config.toml
n_layer = 9
d_model = 192
n_experts = 16
experts_per_token = 4
d_expert = 128
d_shared_expert = 0
activation = "squared_relu"
moe_layers = [3, 4, 5, 6, 7, 8]
router_score = "softmax"
normalize_top_k = true
routed_scale = 1.0
balance_loss = 0.0184
balance_bias = false
router_z_loss = 0.001
init_std_router = 0.022
lr_router = 0.00177
vocab_size = 16384
norm = "rmsnorm"
norm_eps = 1e-06
tie_embeddings = false
optimizer = "adamw"
lr = 0.00301
beta1 = 0.9
beta2 = 0.95
batch_tokens = [65536, 131072]
seq_len = 2048
train_tokens = 740600000
steps = 7640
dataset = "wikipedia_en"
Below are experts of layer 5 (counted from 0) of a mixture-of-experts language model. Rows are named router (the router's row for the expert), up (a neuron's input weights, with its number), down (a neuron's output weights, with its number) and show model dimensions 0-95. Each number is 128 + 24 x the weight over its row's rms, rounded and kept within 0 to 255. Numbers have three digits each.
Before each expert's rows: "mostly gets" lists some tokens that are sent to it at least half of the time. This comes from a sample of Wikipedia text that the model never trained on.

# expert 13
mostly gets: "ism", "q", "ion", "ana", " song", " America"
router:109151128146161163113101114176120111162134120154112124114160097114163113086145141142159112083136078118093102132162182114165140130139144139122105066114134128136135144149160082151138135116135122143125146095120049136123121120103135157126152147103141120124134152138137098153145130108117110151
up0:141114102164117160180132159150117086131123152172123125137122106130139144126084141106157161109141130160085160080115105151114146136106138109141081123160100140144159155130130128128155155157084128128095158093119128124138137136133137104134123133116120111131131112166149145135120104132097116147
down0:108146144129112153122097137115119109171108091169156158097128092137170091145121140118148124095129145104090118115100151129160157124073121124140101195128130098102131141092112114140115152143132141115132124135085144157190126137149096133128132121149186159097148104108087118090143106101165097143
up1:126137141116143123135139143132123123079136183091114110086082128104149136110172121137121103158125107116105128149135123126120151119123114112120143122152142075165110135117151120120135157107131156131133140103127114102070144144128168127156137102131173118160158117126155144116136116123091131088
down1:121162130101127095108141145104155152125089134120140161100155125055126165164137118109082153148141110112131147124163117131167087111094106136114155150128124067180122159114091200139125101091105138092118113164150149091106152104147084087102091150162132110145141089101133104129105152097101166154
up2:131127106126147120083104130138120129135133091161115098146119127142165159121126169132112101136146126153122130101166105150146152107163144074144126151134112173107077108135098125090117088110106143139149137129141117117125096106131151140154127172149150114125122101115160132128088116155133159160
down2:065121102088187128157081096129115112103143138158163137143089079136119156086109147160141102116148106124135154126119129133116124115114137119117139133161129118124119128096171239088083111120159132124120128152161086169150137128140106118158091132123151164110144114109121124147129134119103103148

# expert 1
mostly gets: " were", " been", " are", " was", " became", " located"
router:118117145117133146130134112131145162135113147156044183126108089133135117067083168104150110125156124145117140144117121126139163164093119112142143156129179111136135121115152089125175124100086154117163151124089114102116109106118137199143164153150120093102115109111160094142112141111128105109
up0:074107134113087106138143150129083110133097155120115145077114107157171145087147151133120114116103154157179103143094123091130139159124139160141174136107137119152152114147156120159132144140128156129124130105102125121126165137132124139144157130120124126106111079138103097135106080119107122111
down0:111101134088159146173121076138136129127161148147124101171081112172102108127119118133098106138125123126141133095127145158098131129123110131103148136108103111116131128116135165101159133145137117143144108165077128168094107088116120120128139117124089130123134152069112135135132142153176119097
up1:128118150117083125112114156103153152118077133071115103134120121098113186129113138113126156128133148104101134118136111088156110110128149175094129093120137130167132115129168122192104130122102129145130184128088117160113148102126122122163104165146128083129094126120091095106130093167102155111
down1:126124153139104136092123132072131165144128120119125095168158139102096144133135101111110126155112166122129102167127119109154115094099125156148090097139151113106132129102098172131109115121152127096142129096156122133110094089204085130070086143143133133128155086138149136115126159133145120087
up2:164122127107145168092154139156137090184094123123099137157129108111140172109122108127136129110137137164127085122144173157085154111106137160101126126131125130158133119149124117148092158140098140159143115160118133112156117071121128159154123161153111107100093138108134071134122121159126110126
down2:151102124178134176111123146099135123094108174123098161155129129182105154097127156118154130153124190123160144151147100154120144120119153092106176107121129132157136142133113255100095127110140128105167119127148154144119119080159130116110131140096091146138116118106092142107152142099150109109

# expert 9
mostly gets: " New", "/", " National", " John", " for", " +"
router:112154132163092135130131139132164109170112142169083093113157121122126149107149106153127149157100129162097129108112146127135141184115202108169132086127144130146151139123109083142175180158126124122176112104130090121130164111127139124111116149054101108145139107149145118124118104126101113136
up0:141115161130125130139118169157145120173163123140095123143145107101129105103122116132126173166129084118132131138130113113144130113109163107109131090088138150135093174127084120130140170123129107096093177150097128113087124122089162168154106161121101106127142121115103078137112107145094185102
down0:136095131188135157132122156190131112112169081145110146157135145170112099123097104085117113164112164141161157124150094112138153117104107120133164119103137090119158153134128191131156134116116149104144136110083128132134142118122074115163133153123149151123144139167138128132149114121104117163
up1:185122175124145120106152108134137107098156133120124142108154087164125093101132122142113129092158141154108106111083121110134092173124150190104103078157113141083141117154113115143143123145141142110145069134125101110122152120124147104106157122088140105093185076127131176108139137116168105116
down1:135126162134158097143155105102179149139163113123154140092192144099145088106106113146150099136153178127173094135108134134117120112104147168089123104139141156102109115162120059155147141131152118150121106164138143150117090131103126175162148118131130095124142147120139148137116133133132101168
up2:157175106129132130118112109143093160096115144145098104098157117170107158113116145111139106105149094169115125169122086119123148147138131108145100115094089105143153134176134124112127096116136091147158136111133095105138104145123128130081166146115112108142135143104114151148158154137155090150
down2:126148089151126150060134143151150119112134133136125168127171159142111156127141141133097102125098168115119169132134091099146129119115099111132128133141179127144125113100188206133152176120130129135174147112136162089157121134155124149139106136106122122126149142132091116136138136108130112168

# expert 10
mostly gets: " M", " $", " May", " age", " Siege", "′"
router:172160129070080130162167132132175098113123120122114136110139119110106159093152097135076102104155117113126076158156141113156098114084155149136137136099146135120131149162120067157100105151140150173107144119107095129152119138154112159124129131089146109116124096114134105141139117109106181145
up0:166085132179117154132123118097153131141096118146116108143162140156159090104160142083126137094166091142136115136121152138111123176156127122127119095128117122074133101153104119108129131133089140120112149122121092076134108173104114111171141091151099139127148126110130108143088085182118109127
down0:113127151097122145123131150072157137150128106179114133119150154123082123111152122122161097131150103118123152122107130118113126105157117098119169124101117094145147128078080164146122158126123117108135111137099121159131099166158121155136138161127135141159079134132129138139152098156122132164
up1:132103139163127173093130119123130102148141106129102098107139123136123166117159146161130140108146116170122159148130110177096139103127146107159147152144136129114112105149112116111118130120124181157116120124091103118094132109129183104186133119101083092116108174123143108092128129126151162101
down1:138106137127145119172112125141142141106127105154133103091088184107149095091141090110168115106111114134091130110154117106132134152119117149141154129112140118166138099119140140113139139120145113152137112157085117108151115121125128110138156075120099127128140136102127095104129185142152130111
up2:110133124141164123088139156101145085115123100120139138174108118132112177110127166151174114089137123149078100126125149100140132107141133166131139141111142111156125150142151126174157125128160161144102137145131127124149146106123143154095131123115086119106127132120129129088112098126086151121
down2:115165105114141153099150106126108128115170104140121123158117180106119091101088103123121128097166133168173104105146121102115172123116143119088096129106102137119102112109136116110171156110168108096135097119100170089153121155117113104077121124118118146133144092105139146093133113129080078146

# expert 7
mostly gets: "\".", ".\"", " during", " April", " until", ")."
router:103113126121144113153144120121084118121148159113049143100162068098102155067119127112163087124127102124115139107098119088119087129119165120188099140130155133135100116125176090103153140110129123144091118127128121139144144120109138131140145143087138103153150142129138107139088113105144139168
up0:133163101144132127112129109111101135114137142155126157159129107127137114117114132127132108155158105169158121127171135165140139129186118170152133102114142118183120113119146120141155143108108146115117099068153100147085131091104098144127138129094098142088116131115120152089110137201159091155
down0:140154078105137119105124170094170158124144103133156132135096137102177112125163099134097152123165156136138145108111159120122126157103152124164132078164132102125097136117152146142107112122128079118132088140129106147122107146138105140134157147144078121135157119133093125146112150145138157189
up1:145102122151145114129163087146128121091081148117097149077128120140129174114120106139139120125089176134114135061155108134165173119129139143158094148121104134151107123095134112150134102138103163115137153101118128139110129123109136148169110151177105122136141091155092128127156134155090149139
down1:135138121134126095138097130104147169110148133148103117120148071156168149114109159097131125192126157181162132115120144180117094063121105149165099126071108127135116139068140120094129114116117167130135112125140184145103115107121114115171115121184152116167136154134129148099159153111114176099
up2:168179116079099161138111125117143133103091118163122148144142115090149134098137136110193106150103086117143115150098123149129124146105142133171095115087130153105149135122163107116155077137160131164188155146095125095140143101164152119151102104151158124134124109098114161142133091084164130118
down2:203137078132146156145112094087123085095162144111143119160112095152110155118142183064121136176096096134135096133100101167098105144127103136124148082116135137154112133100176137111154099120102131126133103157116163114116196148177136169110115083147113141143134111152122154137158116098145107112

# expert 15
mostly gets: " the", " in", " its", "The", " during", " The"
router:123082133151109125146120136102138116088124144161048129146156074140096151098103161133127126116100105148149124134161124144172129114090133120117102134105128108143115149135155075128120144124130167127157124089145146086123130089106165155140144134090150112148127113076112083129105124137095167124
up0:117136152129125117134135125167111137182187135146113128124138120093153124123128150142104133134127071136121105150168134145153102102164108117152127130106135103101129101167128122170154157130120098115133088123087118123142172153112133114119137195065115129113143107140098135125123106146157101142
down0:119131132171137150098112126139159144079122115131121120137127134127175119125107083091103138145143121134153119113143108151094146154095148147129120119129111153126126133102162221110155129130148120148094108130115156161151129111151127099169140146101111148141122149117111119113121104054108124110
up1:114143149097155076132119109133117137194157139113137089113164083088108098098175158125120116102101116124118131163117106138154138136107224144142137112114131107125115156145122126110108142153124109175128089089158127159137148082125173127158136149073119135142155118157138084117107133137110140150
down1:141086174118079126118154145119127127072098163148099102158199161160113122121130139139118170160088124169133093121132118137115085111116097159114126124128120130093163114126097215105165120148119149163153150089143180139123110108140133133132103102117130170122136151152158135119140156124114098143
up2:140128140111114109142132145147097095114125103128135100133195123129108131104106096127143136162106132076119156146113148147118118140082155124111069125116105158145122150132098120088079136115139134107109124105132136103120109113110108122115112129113114135162162084108146099177091098153136126120
down2:103111114167150134111129113135180154132108101157139133154072166144113082123146126127119161158112072131140110083134120155147100150118095115142152128157140143111152177177140130139154116169133139170167137104098117115135107098113141112194190132132143101083155146159129104112148140167168122096

# expert 3
mostly gets: " The", " which", " a", " the", " this", "The"
router:138133149124111132114162133110156106149125115127122156113155086095101154104093149139099151114135094184148134119090133124156113167070133144141122125112149138159133141112137074147077134110074121106125135096090110059139171106105175132127149100120159140124129158098143082143102128133128145165
up0:126148132152150150116157111122130143140092188100127099091116134110137170126106135104127153153129163131114138131136133139131116125075165149123120150106134100148124151102106117114113114084115132155132129137123123097127109110119126144102163130117140125121153130114080063150141110118111182110
down0:083107134139125174097120125130117130129126167126119132114123108168114127116133158128117121145110132140133128142140133148116109095144138127128144142147131121119104107113137255128110127132106139072152134139129153100102132134138095165125165104142144226130095136118105096155116150117082155133
up1:124101161110100128092131123108121158132106146125115128134110120148152097094089077140098122128108134142109089116125131145145146134081107101137089095136140096119145130153117115107105108125083085117099145159094109099106113155094138165156129112109149050137110146164150058102116135127117087093
down1:163128137101110145121169095137154142124138122165134089061105122146149098122120119140117165145053116127134092118118155155082122118097076092160117119115107126113137142130098089131128125135151125126133118117130078139100113130131132159125104125138154154130105110157136131123155099100136130152
up2:069152141106129144138113111127111098084162135109137135114148133144164112108136124154133142137157132115091088117129129114079116123136105107156109144117145116133164132115119115096129106122128185130113156151100087107149153144116114093135175098131098112114129119085113150136054094157113189167
down2:096142083162132116092122133101122102143130147106141147171136125126129142121091171089167116109150121138086145159099151165148143140145147140140125104182075135141112134128119146123100173140112139156149115104122115156132152133083103148159173108129125124122072104126121144164112117121131176163

# expert 5
mostly gets: " his", " \"", " is", " its", " an", " their"
router:110121116118124139150109116139110113118110174113072129143122073133134131102061147143103119097177101194084116094150141132171139143124138092144111126117155097143144131128118081115152111088121115181148102132102098098120159137103137135116127140097133140109112145149112115116135087145114168108
up0:114151107154117118092131138151131180096122106108110129112116116115175160108181150126122092160115118196128116152118096155133156151092164147154158169068168126113104132105166116153129086128099128120090153162094124165102134108153124099141190113118107127081145136132158107112131093108123116162
down0:128123147119091081174137154113103102126145188158136108144093120123098132088144123147102111105124131160147166125072094118135134147133123123131116155118110139129109123143137139110124168101118139103133103159120117128170110197134132116172120129128111118108130084133066142128115187128152150176
up1:117102098116119112125125140124119149105142124099113179092135118120150136121132134124114130122123122127117123107144114085137118141070128118128095119118169140120134156200163125073160120108138138143126083169096114126103109112136179160116149190147120068143141117139182106122152114145086119129
down1:120143115113082130148104106129118123086089114154107111156137090169114149143117127102161155124158100179131098131146144147118130128133120144128100113188142117129087174148140130085138085163132098110188106125122061161129123153141087109140127134126118156101126144174128137119100157157148094148
up2:096108156131108123089121135164084141095117144119123074128116079156163136126127143121126094161142077129139143095107171116180147122112133156122123155096130145174132151155143128149129103115129105131106118122089142137111128101134164116134104136129132127111135129093131122146107110130064139123
down2:141152150148126119124103135147165113125110087094189145111118134072109136083139102116148122143157113160108092132093107089109100144093122122155123098166141128111094097094117130107113135168125130153139112104122123144133130126111136127150120102167113172126181119155137113094158151109180149147

# expert 11
mostly gets: " has", " can", " would", " have", " used", " there"
router:088161140139068164111102143136141133097085144107107159120154096125107152094084141116161123144173126145114103149074163150114125171106144130153111127086142143115167074112106083109143147094135108156120127138104075110153114169149143155145123130111101098111149115126082129157146127120123160145
up0:120153105073169093101159129145127140143084106091137153125128116148114082108134116099121141129165139099090110118126158121164133124133116131107139143156115107113121105120147123116160117125138122149146116158126125066116119112148127159104140132131155134082118120065102084127139091138071129151
down0:076124127165118150124078101108073143149134105121147118133109091135108147138096141088131110110143187097112139089120123111144085095125103137101123148115111128133130124117134192089160107112118148130141115090109175103148128161115145112157137081112143181120142138097154141087156107085159107073
up1:126132139107086149149139119103115130136151156125123119127135102169116148110112161149136093167140128074149104163172133130122144132123137180118088149127141130128084146100164124108103139070129165123134128138096133113147115129135180142122117132158143099127091108090131136119125107146113131096
down1:084110133077119172144097114095093141111115156128120122159097114167137109135141148184115136150141119121129145148139086117132131139119105185077140107121127134120135164167148137131110132153116147107164153117157091131159158110091145117099157171132118166123149125155104119157102089129152152141
up2:162163165126119116125139134116137093127062163138135099109143105136114145112115121120162124120127095158135145135144147150129118120129112119148168129117144126136121137109160111089139124102157147131155094150151129129131172154133162205131119146133104106137136153125112118141147136170145119082
down2:100149135133122151088113123095114118143078110104164112135129091133127133118137105125167128133143150137108159123129117101106131123122115097120135141168123119116117131131109124098095149178120079139120129140153126148131161134123151141098132137138087176148141170162130178139154133170138079140

# expert 14
mostly gets: " United", " States", " University", " film", " album", " American"
router:096130128111140137120120107163147120142105155151120153095153098149153112067075162129153137089135121147082124135116130107140105159141149143158088091095136127128140121165138094137109135129134148149128125105128080108129137150131141154120149157093175133118138128137151068172095136126083121153
up0:150139168115155111111127154096137135162124070092123177131162122155157144157117107179137116102131116155111113144113135071154169138109135116153111121097182078138155121175156126161165108120124103145096115108091105142160163124129131163125128112095122109124132116079146140152132132112103168127
down0:105064145107087132136143084144149169117112129157087124137131096126139106131135150181166122122123121100146142175110088147143172098146098102108124094135140120098137112121141252119145130141137155113102120158162127125139138155162117109140140109104166132115130144127128125147146168089106126118
up1:124146139114108122155123103118159112167149122148112112151160129119145143118123132163139141101136118162132179137127156121157138141115097109116054084105152131137153160160165113130116100069141136197136132075125126125101127164109162177123118104080147120120120162084139108158124147142098111151
down1:127100156084136142128131125165133120146114178124143173167100089137098116119154168142150092164152108108137139139139113144148123140123120095144122110132104124126115144123125255121141097114135132159118128100145137142126120108152125114101137132125110147158133135134122144138163147148128102144
up2:138131125126156104146115112144105127096094138151126105129166127148138168119133119145130114149101105126102104106147142138145103149129105154120109104155118140143143129095121104139096144095143103151165142092133072118185150141152142182134095152107145115129126119109106129121107143134068099125
down2:146110168145117117131134150149119156140112115123160127138101171148100121123087118127143131117101112104138145134111107182166093155143129111128087090110095143130114129122155131144102129144099160146110139131112118185187102138120117107152138102105170125133111100189113130132108128155186061170

# expert 2
mostly gets: " C", " H", " K", " S", " Ch", " c"
router:128163137106103084115147100143142151116103108156115124100165144085118139116133082146104132129172121123123090141176160152157117178109131147156067119107129131155113146102133076139134121141132130146118154167167091103136112102152128123147147185126137081094169106118117156107125140183145109142
up0:140135122106141117143131171121091105105155108141117091150117102129143151132127151140086146146132138103161125144152103137143125132115150133130135135154090146145118120112148125113152082142123117136106114130093110110125109078141135125123139168123121108109072098090105131192108117114146140163
down0:078169161129123122160111103110154142104114155139137153085144135104171155137111117118152138109149179154156111112111146189114123130160075131127146113151113135129153144132191093118096108112131166115124159120101117131144121103179138134174148096110104146123147094124120105126153132108094154130
up1:122088152166103123124094122103152163151128138180124174142123102155170119124086146096148085129102143157153113166156127145102095138135099065120110098118152147124142067111153121090123127141128136087127119159108136129134104160123123169135099140136136119149162106126167106082105093140124072159
down1:087116115175137154152065134118121105116143141112139129137130145134085125119182130144133133141098130085111172131089148130076157153115141126139158112125152077132131158115137108153120128125154166094174107114165135125117158119077129153104148095094169152123128103149110167181114129157151148157
up2:135152133153134125167141132121121089116145142110092113125178127113057117086117115130115146095154140108122140114150104159156100156146156139167126109110114108119113108113173116109134107119102106130101127116135136119147178157088108098132154131141101118116160103098130077158103093146144141130
down2:106119153103116097164098129101142166153171143162171116126123092148120115149071163129110146158125169136124156173110072115154100105128160099120156119091112163154165195120070113140107128138152178138124121103138154117126139166110096101119159140112135135107107107118129130153128166131134148110

# expert 4
mostly gets: " his", " him", " her", " career", " former", " himself"
router:119140132119103140128117107131127144168148136144077101131130044156082134066134210129120144091118119165108136155112136150137136146113136118119110120116093130143140141166164087103125149135114095145153111113111112099123126167086117145149145154113122131148137099103104097158099139174075127151
up0:143110100110125141138135124126104135154134141121128124142164110101112130127133151113138123108106128142151152117142165123185181145092113116105149150110117111149123154129139117136127157120111110135126134104096140116170109148074130149187131137098138130138148104075091094135170084126116177137
down0:138125134152113110114142113178101100136142153150104124112123111152130083106110126123117126142167133114125123119134151112111142098157121117106132123128128070163149125128145107102113162083139155109094121143122182090132137151151143123151144126097144255106128115112153151129135117144147146149
up1:132091130092112092114147149137116069125141140173128144142174120099110112106115170145173135123113144137094163151130101113145162161133167115140166117086109132182087137161124125125115160142133118135159100098158142115159131130132156148135120129121124119124114098129097128108144144135102153123
down1:117134091159155137117137116152129132155154079148097124141160153129108101156132098135133132128145115137148120130136112104115102150088099128132118142158139139075078119142076224126096133112103130094088145161113129157154127145126128156143116114080123159134130136109138062133125101124120119086
up2:085110112089121169173088134136110099122105099107112156134170092161114135114113092172118137128165101116121113081112153139151117148097144160094117122151161121142142105122127123138133183118102153123092134159132127104102154147120128165145131111140100079152181123092122136191081089145105139137
down2:132153134144128092128184139114145126143158121120113158165097109090148119128104099089096071148108125142164098107123116112073096109110133109124132132141102148148160088087146180124115134118192170145124117159113189099121117119132123160114101156135143111166149151137131122135122119118122149126

# expert 12
mostly gets: " H", " K", " J", " T", " G", " d"
router:154192134130088114128143122137133131131121133143104089111141147095109132102158101114141120129119135140108110167180158111160162145129119160109120134112156118182132154123150075163131153139107156156126117123132088148130141096102172127134134154162108071121119127104157131144113132087141143142
up0:136134145121125136124151124113119159147093140145133106147141153133121118120151136151171104097103047129117089152151171135139101147143101085152105146112156108132125130145146112111126147107158137143168113155111139139109119159117154147095114121139115105117162080111067100113144120109122122154
down0:125131155104169113137133115122157108115111133108163104149147137120165149115129124098157135113162105135126098150098166107163153113121127111119123114145139124131115134128130142169160094169075130163140115128106110157135132102091123114091103110109150204129126161122139126164134156113157134174
up1:128174106101160147171162161114115084135150130093117119129131143134100169103102125132139169135152154154122151107091157113150134126114093138186137142154166129162120112121146118182076117118136153102131114093120093126114120163113115137131122139116150145089116120134150120148116127110107146115
down1:152119131157132106135136139103111147084138101096115155125096131131155124085130104134112157105126163164114127089133110124095117106175125182125096097147105094129124133073102117125047169151108102116129130089130149133140124171139089086147118165129156113147135147154141154147103168135139119147
up2:115131143125117112121113132143113106108145130158117126125137083136146100109113111131161105152126109137168050108137139134146163113066180124123110143117094091101099147147152122151105115127120138083136099172140089127177163100135131104151144158143094135133143133148092153164083127114115130140
down2:143145132113165143116138098140132115141122147162115154149091088107147128123135129122158134101121141169110143134133114087114149115198135107098125095167103102129137159140144161151149162094091105198144133146127120138145150132139158128082090121140141148146135164134146159115115124129145127124

# expert 6
mostly gets: " that", " and", " while", " than", "ics", " those"
router:137122117160170127166125123142158117121160102139085176129152090117139132075117154082149149116149115137128139134091108096109106151094137136139083117129151130101128117132146081173078117127136122152142092138088107120129088145118146161112157101100166126072147142104105112180100136151134149130
up0:141135144086096101112103120129135148139132161118122188140141114146119103142111140092103161112184119150113127162123149120161101118108107097147145159128142119128120115124114120112110155120138117122163110152153145145152098130099127126117111134104118103117148093173117158169142157141089067150
down0:123115075113149186110097160076143152131122135094152124147132154140111107109116090165097129144060149126122089145121158156103105107148148134148112106149073164135127128145103147151113152160140158161086099131131110137128122108142138110100123132113160102077138116143101139150105142138137140108
up1:128125168152151146103127096123141131132121119126109114136138111119122140127112127093122127121123151145160152128144108122142138121119149139121165115142138084133119134122124122154103187095121100129117110136157150150130131134130112127145152134135142139096137147122121109129125131119108135153
down1:114142107129120123084150136133125126072107135164115111152133165165106083111153136104120146132076095120187127109100141168176105116085118129147127118143089143151131130139100137129151136140163156128149164160108130142128114131105130131119141157089110142115150105118113113110123147093119141146
up2:132153162153125138161152133114137113130166099155131150135133141096119172109094129090113154175098120154128188138123103103121159132111152144145127135105162101149086153137118110143205114120090166110087145165111113145101140145079106156097151147140147130087150149157126116154129111161140151108
down2:142152137134135143132102142105098096127177090141147151124118167124138113092110097120133149149088130161139115133147090153083109120107139146130076102105139116107119152081139104148144123141166141066113128131127154121116151128129143133110092134133074157113107153146176133090125090108145108111

# expert 0
mostly gets: " K", " S", " F", " J", " U", " f"
router:157174166114109098102189168116141091129095120146108125109134155100097158132155074125132123113123156124163143128160133159131133135113126155143124135102166089157118170127163071158143164129107136132139121160121084137126153120116151118177143147151118073143130100154135138137120140145112145167
up0:120149122106117111084137118152153094144100160114125143166143134190155130114122130118167116101139155120158111155133121138112108133144153124068151148098151113142124146137162128094140094101118107154129141150101114112127155104148112149130066165112115120148081086110094123128067126189132128124
down0:123141154162127156092166146175127111125174114149142104186181180150134133124134133148123120106165137111088128179139122111166152165142138163104099178139123125140125146124093185111157157131108121139151146145110138087132120102165127122146137131143098112150112118127096125114123125136108102094
up1:111146125144115139142157071117089110170128113137130123183172117121121136135172138143133133132130103157088144128162156148138116158145154102088152122116090101146144168137082120117186153122137134149125124145168114106133125129104139110127179147115144149166123083168135099159095146176102151101
down1:137108146140161107146120153119133131105090125163101127109132125156156140164102106146137142186157144134124119135099121146125091106133110132124161116145107139154149149102130079122146169124101164129101131160115086122139115141115157153125175121091155136149137104120139098112144124110145089128
up2:151130187128123108104114116123093135140137111150119133176110124134129140129117120115116079141143165156152109157143139113154153122139124114145093132123102118164154141096155113169190080124113120119116155136144104152130166091110123150142122135160126112126140081088084129128103131132116162116
down2:106090133165128161135090132120115151086079144130153103139117113120136129150115111102124094136138118119158095150158123146130124101109150123087136126148098098089137075114143221102129098140127136130122167085146112124136127114147115126125085143146127088123148100136110103151146184125051109115

# expert 8
mostly gets: " he", " He", " they", " St", " t", " d"
router:131149118161094101120112129155130093125111149150119125138160141163126113103137103147155110098129128164107092131140168092164127163155096141112093151129143149136148138177135079117099132126105121185108127152168056130127154150093141146125127140147104108158152152125113103133120132092163165128
up0:127128096112081140157102139155153068105117144108120133128167128126161108123107122166140094112108138113089135150131112168153136181157132110131114108096148150132137148130174119161122142109073152163153149106138103128128180195133095150145111183169092138149173091139081108131145146143141114151
down0:091115132172147130101104121125148116105134137073133140087145106099117122095115144108136132126131120089132127131140119145134122136139094121140139162178089184145137156136152115141179103107143114137109128174123146082137116134153167082102124141158067126125113131169156086126155105102147156175
up1:119119183107128155073164126141123110109129124146123103134148118207115104119105125110135168120131146162105138160115155146155142137116157111102133129144137138112167155127125120114143156118137107164133137119149101112156107101153127165177130170151107124155143134161111126107125067092141093127
down1:135148096147120136132120137138136074155138064146107089141147169105123150083157097175125154154109073101104110128114122174052145089147104148149174133137112149117107132125127127101089149130133103140135120100073137100122102139123129151112100124115164103144164142144125111154099096135109145158
up2:101124145115124115169168140142129109128124114098118091152146123103103144113142122118173100105132115146123152140121132135109108095093143133089093093073156135163149134092144118114145113117159161149078124141172123141145090110117167178129175129152145127131101123120129161149148103098112112158
down2:122105156110116119138103099157105116104137120128130130104134115103115114123169108112158123132113127091134135084090084118135133072132176128113130087130130209100148123171113162151162125128100143134176162106141101102088133099152183143142128156148163150149137124134116177137144155115159116142